Experts of a small language model.
Size: 14 layers, width 256, 27.3M parameters.
Experts: 64 experts in each of 14 layers, 32 ReGLU neurons an expert, 4 picks a token.
Training: a variant of Adam for the experts, 307M tokens.
Below are experts of layer 7 (counted from 0) of a mixture-of-experts language model. Rows are named router (the router's row for the expert), down (a neuron's output weights, with its number) and show model dimensions 0-255. Each number is 500 + 40 x the weight over its row's rms, rounded and kept within 0 to 999. Numbers have three digits each.
Before each expert's rows: a language model's description of what the expert responds to. This comes from a sample of Wikipedia text that the model never trained on.

# expert 33
Description: Single letters inside foreign names and units like the g in kg, digits in counts, Col in Colors, accented characters.
router:463489528454483503507509503523463517540436475540470458520481471475451501524453436512490514506452542582526465544471443525512504526469461587507500533529526550547547494468393483550483460484575493492526478568447481497539536519561541460517510533451501471542561478526489453488462487560401528541544498501494459459534549508483501492527553507525495488463463505511523506512514506540469503501448545500510537514537458540462498493497525489466520518505591386484487541509532458467496535447474535479491476496487392527472512492501467519475518411454592598535490478542434511462367454510496538513528510480467553493504497511474554486516500521466537498447415511507423574571562539549517485427601502497537547509559502551395528462445453552516535472504534530528546492467531455501469432595529477
down0:545551548497490517456441485460512520490516565541508508481539537520491535503498503490478469480531446431443466460436481532523477541455517531494456568470492444424486485519482523443492458495487431464500486485525451428496537484582463546538491468575457460511509509459511528508500463574495502522474491484557549487481579483471434510472549469464491557560526551525512495524537511428482553456571545580523503505441471557531483494536549536571534495526476551540467474456498513548572548510541424494453568519536515504486508475526448524582505474534517550513448504489496522489537544495458555478535492482558499509427505463424551493475510534503474447544433528437455488578527509507437395446450504453524535526426491513562463586491516531475454612566463515554491506474528525457511533410433434
down1:484481464441515501466456443456474516496509450446562493604526496478546505534464514450497522499504575555456515567587507485480499531488464504547519475407556540510473476471601496500514542595440540457488531485489521521519576513514555548555416490458535520417527484483450440491516562507507503455537524544462481494455440473546489537449514525482602539523498508501537613501431519470537434492475477560480508460489527472549433563512523494564534443529541447530505431565470510530496453455472453488445482537540455580552548485534520461574436512449484463489494502587470505522515445473559491482562469534508451514470502466507501472503487483462510560530530472511511576489530511503491518543499533513464475509533564468442482518428481502513480513407538551510501442461549538474523438510535447
down2:533467464502477516477480443555504503484523514475476529462464447464513596572440494540477490458583522538524533580484516440534519489577535510497505590541518496478430442531407487450523543477552463513444462461511534489470563455545475538573475527568463613510450462490447462497524535445547456508523529524452425438426479533463451537502486486463538562501560511443561500477502534465538520428513469489537509515556520509498491468525498540476500512461487557539557512481496555444442505447486449480500451499476564533483515530458577468579520514517455445486529463466585507438488560555491511487508470421444542543556564534532496465542493548564534432489530523462491456578508534491555537504500519428526458501512499411538542531544487475471554492530500488512459522465485493496537500540449535
down3:462558454442538514438591501516444529527519507472490451513457463451446359470472572501508578515480481494526507477508457509532523561533506517576509542477488478496515509512444481532507503575496477463481490464498423581552510456469546534520482574420492539483493512526476497500440519505575430489497494543464508561583520557558536492498457512500493558543560432539525471453554463527540401541487419469486470566481490474447493533473500471448467518553473534469553494524544508501508533444450449496529470477520492477460477479497547490487489514565486556482497573436543556494509457576471542496518460552569541496494483545517518455445560505513482505471493525459541510423536495514506511444446427528479469475568505418484556445480553540502471481566471482505470465515472488443552420578538523
down4:498529463481506469499501491501445450519451524508480485460527424480475476502461450507446514524524530556544513487528517453498443464531524470492504468523470480508590552513607459535529633493471465518557535529507545467462533554460487512573482510516505490487510504466537521539501460498529466475493545478468486466426531509485537437476488507515560495493482633558550547383490456503490463466436476493512458488521537482466519534608541499478535448488507490465513555537573536487559452559495485469440516481508475498551599482457401462478513492446485518455590492522505491490633498460471493528477470614471467483494590533483529505486492531583525475499463473524464505527506500470478471535515473639490560514450485534500519428468527537499529460473522532488542504458525491462489451497530531
down5:495543476518491432517508515507542568513530484460494458547571503475504489511512498534452545503509511487526487523430484506426416460520489472442521521464492476446473483528439448431548511485481549524594490462554495556519487497443517508556541483514521532511528530488494492536540429525460505532555498447471536494496482454582446497517487517532527468482454471523511476526446577525509465524457466516477490523509513500475403546518466419466517546499454475433462572504452535503456469437414521557473452535536486518511511526464533431500561462537505561462507511565408519519543444565471485482443505419501518391530510482561427514488597400419533493461497559449522559522482531518507505579479539490478468420553515520468550452434475508512516565516496508522488477476448456527561391495498513
down6:544501547593507516503481481548445506484387539496475476464513541558525482523508472495464472494513526501450545495518580471518483452486505577536524479555542531506472610483529489473505564504497443509531474511461513506486449513549522531501504453534417464523514469484443516540519549521462475494568462481606471468459466493501520536483418482475585527580422433510542481459491445499517560425435454512516470491479508502502515527475459485481524540533478536475508551480445520548606521456541474490504572454547531477526512510492476496464494519507472447517563476576426524510528468437426584453528533498606551564464535523552478443556525509526495501534502480491479501504356551489529522542482513529443566525482471557455474490566471515506479504539443463556548462517510494495563550515493482
down7:590389477599489504473426497561518553454441526484509497488452577544608457423514514454508563455532455511532424583513536447511505526469530507509497512530478468469498511510495498474535478505548454508471491474536434469508478501549449530547557468480512536482455506480534563474528539521480526527534511557463523473485463506576478509518496576436409547443501509558509444539468481597508470572524470511501582437503484430489481410492478550587445569544518543460490516524482522487520573569520512462481467412507436462477432511510576528428511504564513443520508506465475527469541547471489512509478546439540541456469571453499544496488458483470437481418547517490483525506446468482475490502530548523467493444501513515528426471524466491507544476532455486500491531525488528539528514494491513
down8:407524523466477513458540507474512533531544498412514500494485423522489457518521608479478477552522500525469478549568541482541509372542529496501472443483468444493557501519523501530496515571506585539502457524502526586499503470509520481422513495477508528495507486452516398455475506506490443475483503481518566503478494437512545449535475544562521472407577526531484505541514488464469505475517479509447464494481550458477466589518501562488470378513519492528511479529477559505511460477552557509529494472406558547508487443495406513500459500535447482476465492558456488547562516485494501522508518470481508518467480492475526492480465482525479452524514427432540481426471539527526485575382533472473576514559510512445551500583491513548446459511515431548586465513435534512506515469545508
down9:478580602489504560524460482559547525592491479546497544528456476507541472522559469527436447519572495520514433510468442505487455460527486514515489417511595406498492503381497538470462434571526542455472455496454480527459540480505544459510483532493487480453493487504498447510554529538620492473419569481457521491476521498479462477458565464536496523515482490484435458466515511449485485554476500526504493440484447528506507481449531466538487488539545497449455438485464548490500494478493552412470487448431475495530534529537447472523493457495532433496455479484458471480515490566512492508549514486426500510494477536483520518522551557448536522540508560450514541554610465444458447502504491430488553512470538465524610518508511542467467559479546415543532460531482468444460502479533501
down10:512576509507570410443526449471525484430520453465440493544475481436448484508399517504445514426502540490511570502564508498511412499532549495461607427486511514625472480493536532541506511500500511490595470498549534507541506542537455517497478482505528464494562468512487541463453479483429491468461476529479459537465496494466501556478544497486583448397464491495534541485448426494502412531510453493532546414570506494486490421490481444461504501555472527503481505524508451378475528541513477548495486473528467470551486450580456550516485466526511469503462495534479483483491459447524549562548485453476497521512494478473441451494528525458430448488490480570506486469535451537493530478503501484459503558519490494517488456436443499420442476506490516549484464504553506496496509611512540
down11:469536499498508519506454473474478518594504449505559471496526488523511546550478486528552490524468494523521479458488518507501572507548476455476486568368419554557453530478444524493507506510486532474439408488572483487505480500543515476503481571487511539441518469464454509573490568534470497504496487420436464475490451561483513480445512513539555499505459457498491549509520481527498454492531535491479513512543491457548503486513453491576516557525517459479488416587450527520495422496340449491565494499423493522571528522504500514536497503442487521556538515559465522528486480497536455526491450534390492493470555574513476577472513531491531579489484514414476585517496551494517592531478444459451504533534489563473497554504492528552545434468496498548507512558521510538567541531465506
down12:497518500526406458584491522459493532523452516423521533455530463520495457474524496463401451553515426469498497440405480496500574509482463573507487486481444485517506446518555551481512529506470515482497514516498558495423554527527557573450473499537518472524581490498451515470534511561470500494460543478518535454551544512457437480472551515524460476536488450480465474537492528554487498487403504571506541493458486486463568527537482499528494452481508496529504409502521607501528508421470628509572493522483477488558486527559465489486454484516421500524503461499469522445552478528563545486525501525525446530522510498528482472530543543503495487521542498456483481533440558523475537512498549482474514419511455514435517521462511467449466527494528470433491639430518441547399487551462472
down13:531459517461453542458536459580507493479481513495495560471466482451421509546507490454517555513455536514522522547540533528468499506518562565564504565537480543447481522518467484547508459487433473527541512563525513381456513554473537499476541570524452441533455455496542502521422474524464498467588501523483527450470549486490506540539557461509526555529520516515503419437521439478489528571507491460528559524490511591491484483597588543409533494442492491471477557462498460555507502487501524509521494571469539521513415459459547527486529548478467557411539551499520513510454483520518476518472522482481499487517535574595533538432482459494511512479484568523501496452448487510496493591547583483504493567514546551495480500508542468452534483593436442564513524544499457451508509474504438
down14:456440443588407456532449476535559477518546516580449466485415490477563492506550504485529427505526503517433444551537421541479505547497500519492437541504510515481497412544489464495494457548514471520487525576564459498479491439481512489518560557475506575487511542514509458445486541465516532474474507505529531494560515443484592501494448555488531486467576470464528589510559513472531481567532527425471438513528543532448478471500523400484505497454503535465490525518477498449475487560409553476499457516530487506491503486556421471448558490433529546443440516500489540547441499562490488494440530525540475509559544529498510546438524492508501529418452537525452506499532492561464524478489529482539444514520466554504500489515454505543544461391486562530531517476548545499542575523540538
down15:457541484557557464603499515511533502506443447543525485443485564469461533503464461486590529495428446524479511522516526459476585524579448446526467531557524536508586523551477443489473537497477521489529469509511482492474472537519477518505492506526527508520433437510502500426506527515535594424405527486490469534470534462535457466547496519529488459560478497492570485597528539564448417435553396547437538516467501498552484438500527373471457534526517549511474492501486500477521492526460459524537516463488551446518486484577503496502550566477529449496535543566527550500580461517463501442513506453484507483488493420526425492530546508519508518429535525524463485493586481472514491433478545534524476456549563478532420469503506551512504512437497549523495524532524509513458469517536456
down16:500548550490516575532504487555514503605468471563499596480453479527508476541531505516436473555550502505508443493497440512502488457528464551495495415506607396523559537370497528459480445562516499481454448496428461534501537487554564504492476535488498518491507486557490429527512541514668454490426540489464487467481489508501486441440532467574484487527474479501441478473529495492484469549471488499494509427483425477484511519433525476524483490529553513469468451533467567486490499484526553419499474460451454483515496542527460512473498462495512437502438494484491460484500529546501531510529519478442493506506499532491498531530534581442512486501483537418503502503613435470432476454486483409487529462497521490544593500481522512485472546518519404494508458535457503457472480493532476
down17:503454450502475425464491513450488496391526533440494404521550517469500528458463495482564524445448489490493561512504556489503509541463542455505502586493394596477440462624504473538519551437483499523554547509569548467498468518450438493507518462509505479509495509444511575477485456486328544511573450508535501534520512500501521564556475533424513510475528521498564517527472511513518537453532515503506490567522580528513492477559474526474513513471453482534532545464533442511506495519479455580506525543558543520487495457471539489522499537499490558508562503511504545508499479459501472486463480521553499499498506469505506464473461414552487510497521460585502507497384559531566523549517525587509468540509482514455408497522479497519524461473475597503493545464548497541517517506467524
down18:479503489426533481539541484481419496472567493568458515526435563527515438499481524538506537533503462492479577525535483464470449522506470457468519520554496493475612479516500516494479535513584534534449455522520490579593457506471470493542528464499554465506505490532489475477427485536488512475516474490469447503553496452531476572536509474488460491449496454523505540529569436505489502476516503466451421554503512516506572480407428532452475544473462517526548545481513502476565518540526520514464631520501504473524481451568553488491561529521421475473449471539531554582483491510453489435527563560556486492522519471555472514466562491515474522517460504465530572470539453425594496422485420468553431469500519440517436444455474527543503511462476516484462443498438523437552470514526522
down19:462503509486521487456519484524494512502469566498528406476554473506457548495488535477496590510533490431485465506487509484491480474534492485417512471443528445512426429494528502504593509458511456437461475497498523485573507511469515507514501474469556557474470489511479496466528529404579464545514475476495463504576481488468579432529510474543505491482514526440535530514498453588506500520475420485498559509489493422547487540447495476470563464515556480590566493556499476479457515576531508544430510484515513547504557516472413485475488565598503466501546445425429506450496484435419473547469529506435558498463539528542547481503479484540498431531507453512464523526547436571473486551473534500464570516498417577515506508541474588484453520511494487522481472473476608533563479534499453
down20:415564460455458504492418497535529457549480541537474472515457448477450542499510514514436421529538514578509483511569499529492497483522545565523483435577485448469508441522490508419453450579460505548469507567493447434468495525548518528388503465528561481549518447481495473454543478510476458450488490475466471498445509557508447509481516537513525518476504529476539418458532525547474475479514445471432473482561535535502508473541524506441468469525478568528510490487538471443495469498515492440544556523410471424556472569475446518542510559537491469453565435569540435534490463459458521510477422466480486524478538543521507495556440526572478483515459533541558524455434499508476507542477551539540523447565530485422441471493471574455538535454549447468521473541526514517485469455488489
down21:477446495509501473468538525507503588473517481468486562429487573512470564493558501507500478536478430568579528496493525480568578509450496574461491455507528509549533485504463554504484494401452430448553463477476546613466419509558505468530512514477514520518452483525520538530450575491511536565530511537464488513524532551521533503522452504456513478504551529528424506492451512556455500539540466495529445494506501469531474471473525516460481495440554489535504499480507456518502492528569530560520514519524516518465566453481503532537495544515429563449487507486459537527447546438458534545358542446582513447533530424542537508496527507504473518513491496516435445509541491514539573517450514512518476479605548417560494453476520457550526463480536483556464444501485399459430491475495486
down22:425501529470522523501459414486502459491535515455557506459522473490432430554454483481440511481475546489521484494417473467478490543503508558427505488357522526525489552546548489527484522515367455536474472467487492493545496439507487540436512478478522582500515509546445520496489544494471507515503484534535566473516506553496494439480544500479564525474453479454517518455475485492481456492494477503525550561545483469535505466484471533513470437511447610533462520593528447494547493414566466581432406471503510465551576505489470491587443491524450565485486498526470515479594456456430483579552489533423435460522471521488512471560471506530509505500509522593506483494489550528566562466477476508488494502497492548475502521446521555477498417530508486495435507488489442511509472499481462
down23:497516517498522508488476487562474504526500516525528545479491440518544492508546523530450528544535494512470503476556525490477523535532465493512585462521555491527387493453501529435470455486508537485458543496516487478583474480502451495445440471482535500430541540535504473459459523496542508564507461544438526472466463553425488381482589443527505506516515539577465505465444480421553480531499546499512490544562427461525526514441473507487450530490511474581453535519514542416440486536495497431486548494470509498514493453532525450470426537507487487513488473519425435505520504577588483534467517524469467503528490500485499537468548548487437431455491509481435463480547567541550472486509413447587596461488473519497548517576512496474507450550422407546508443555465462539474453557483469
down24:456546498549487508540452532461497457451508576485573506518472534473482520486467512501466459544434543535566456556518496442528508511484493467498482564534544554565513527517499471439446477512548550475485515525447402492520483474517429486449517546422536472478492469542477479538462523455480554495564475454472431502483495547485548527514480499478456432507458520508466470578484521516584471540466468468435544514515450518543475490515538477440443514499468561496474526583501511461398510507514438478459519482501420509538544555438517513440493490592458477494468518568467499484485456465448484435482490409490529501599550487505443577490392497507499519490536530476571552453480511570547595525466563488476550519571515556443420528521504520512577472471523531503469565513512501536510489495508526
down25:470514491542545406511538381505485522458505489468499490551489536563513454527527536500565503501436484550492533483509499440431549468500528528437515544471483549494429450559536541526531508559515543554560493505549458529451491508519448558520417533509447455507463486477521453521508450543480543516562518507484475465425469458509505429501469555529449442502494477502496507518478422532482567569484575515525527527544401544525461504566462539463436574467539511537510494537477496544509453392475566475506528511535503515524459421496422488499467424491525541563521511465469463483508524518494536495511462540454481515451447554504561501460485485446486548488576539501526477454505537581544544452505558481440530473550501542542501445520481423542454576496474438483467526510542565534562469484527475
down26:502537548543531448506483525418533450615460518595460447489560535454512460584461489475568441511487490546465504460457463474520492489493512555532454499490422547478520464533551473480476481396416508479558467553501533514448431530510488488546424533499526488585411460478454489477474476503515511479499414480542515457440529461504521456480465545450523537534485538541520506553438555467513527519551399445439442510451547511538496500527493598533523515525416509520530498545515500529530567529513499518459519550472489501460518525526485517419502527506463496435501493519495500477496510555498510505493473463464462573499501465530438514405510480484522481502492445537474477449448511531500473522548505529536577577457431435504506544534535492505541556520496526545495503476616527500471536431477526
down27:575498460522543457492452476441454519523515485474462530572463467425539474478515515507439460448494517523525442481464491496488509521544451420508475483506524512444529490547574526456542483491505441483489530552490515498509507430419479450520473589532471562509498491423511498445505530471427524470450445483469500512527536422460583541513544439462511455507496505437517484469511533447497535478510456427517489491454508537577458449542474492558498551468524490489510430412517470519549536537532439543450518488453534552466554617512473521496458522419453476464477527477422499539561520521514503418518548439497489427481537416493521596503521476520509570520454520515481502491531459552483488428471532524471489498458501517501526504551472484551510447463443480443552539567508595481494562537467439
down28:494557504501531520521463476472544511508521496522477598496440522513581417522527518534509461493504523529495515525568462507491533474501517391460486448499494496442466506510571494512489507556495547428543469516489517463564553544497511487469564504522474380490491447460535502511440450538522440421498487509478476501483555458539552524518513502565574545551488571482482539481534486540421454486485451505431505450588464449505542586496585548510534573509520421533493494477524507476522511497544512490451544435509434504498535479527503441518550507524465424533531521526504542513516498524529470517437504539512464474457493486468467416446487506490422498531418455577545501466537455463464521501518438460469574516555532460565507480452521572408430556438497506515481548483574529528458461470506508
down29:512529549503445531458512453575470416545466545448488518533487500507465552496452347480491425502439487444563509520430460436518559461510530550466481475530505453514498520464513533520455482471465464444473515525470419429502461430535456475531513455600545520472507483473560509517502414502517531480488479487426513485526550554520470422464553494583523531566504530551480414567539473595497528490410536522468465413534497496489500533453484457548461542539524523518543494517539437443451497552532475461528530440458533464548494492538461537452530478523462479536439442534464540532563530418555471507491556526536499510545519502428485453525505517528496462479562516529509529504556491440481473468494498497571568471478497514510499489507516448488486457576497534504510522482544480514468543521489465
down30:492482456439406507510515450486539450483489499429489527442507497513588453415551499507492426499479503472509445536408524453511453530461518456454482480531487483499515506507490510440520460468459532500480497468492447448545508492507523445532519450498505547452519494455543533451532457475518563568487464509513503506513525584491527423457482492478464547440508500539529457498420465435552500571471535468578479472516465553466484489534525518538433505540487524414511552550517502485465526533513564474466482438587509490492531549601498513489480414436519534507405496491530462533461487415482443485485557469526487475563558462473491477452519454457499565458525554477551551504460501514565570527501462457436564478531428506405552461513511446475511507479429505539535515528529504520549548413508460
down31:526474526521487553475498459513543526479482490559499541446448456459466536443446532594475563481464550473521463467510486526474558490523476511540484534492538476459550504555538523505450551528562475360469492463513539472490544436475489514477482461368487477546535582537477513508489485507590431514450537494521587475509457478502513494521481503529567528586384480488496441495454535471491459483494507511485433553496481464458508511511505473509522451479502508532557468515519496457608423511477484517431491472545557479506589491460459510530478598437509538457476495509446521513509513535422488480553563539540534495447469418475463546483564554560524471553482448522462481490560486524447443520496464538441545538522491499463525511469453478498522511485552489500504533458537468439536552493557451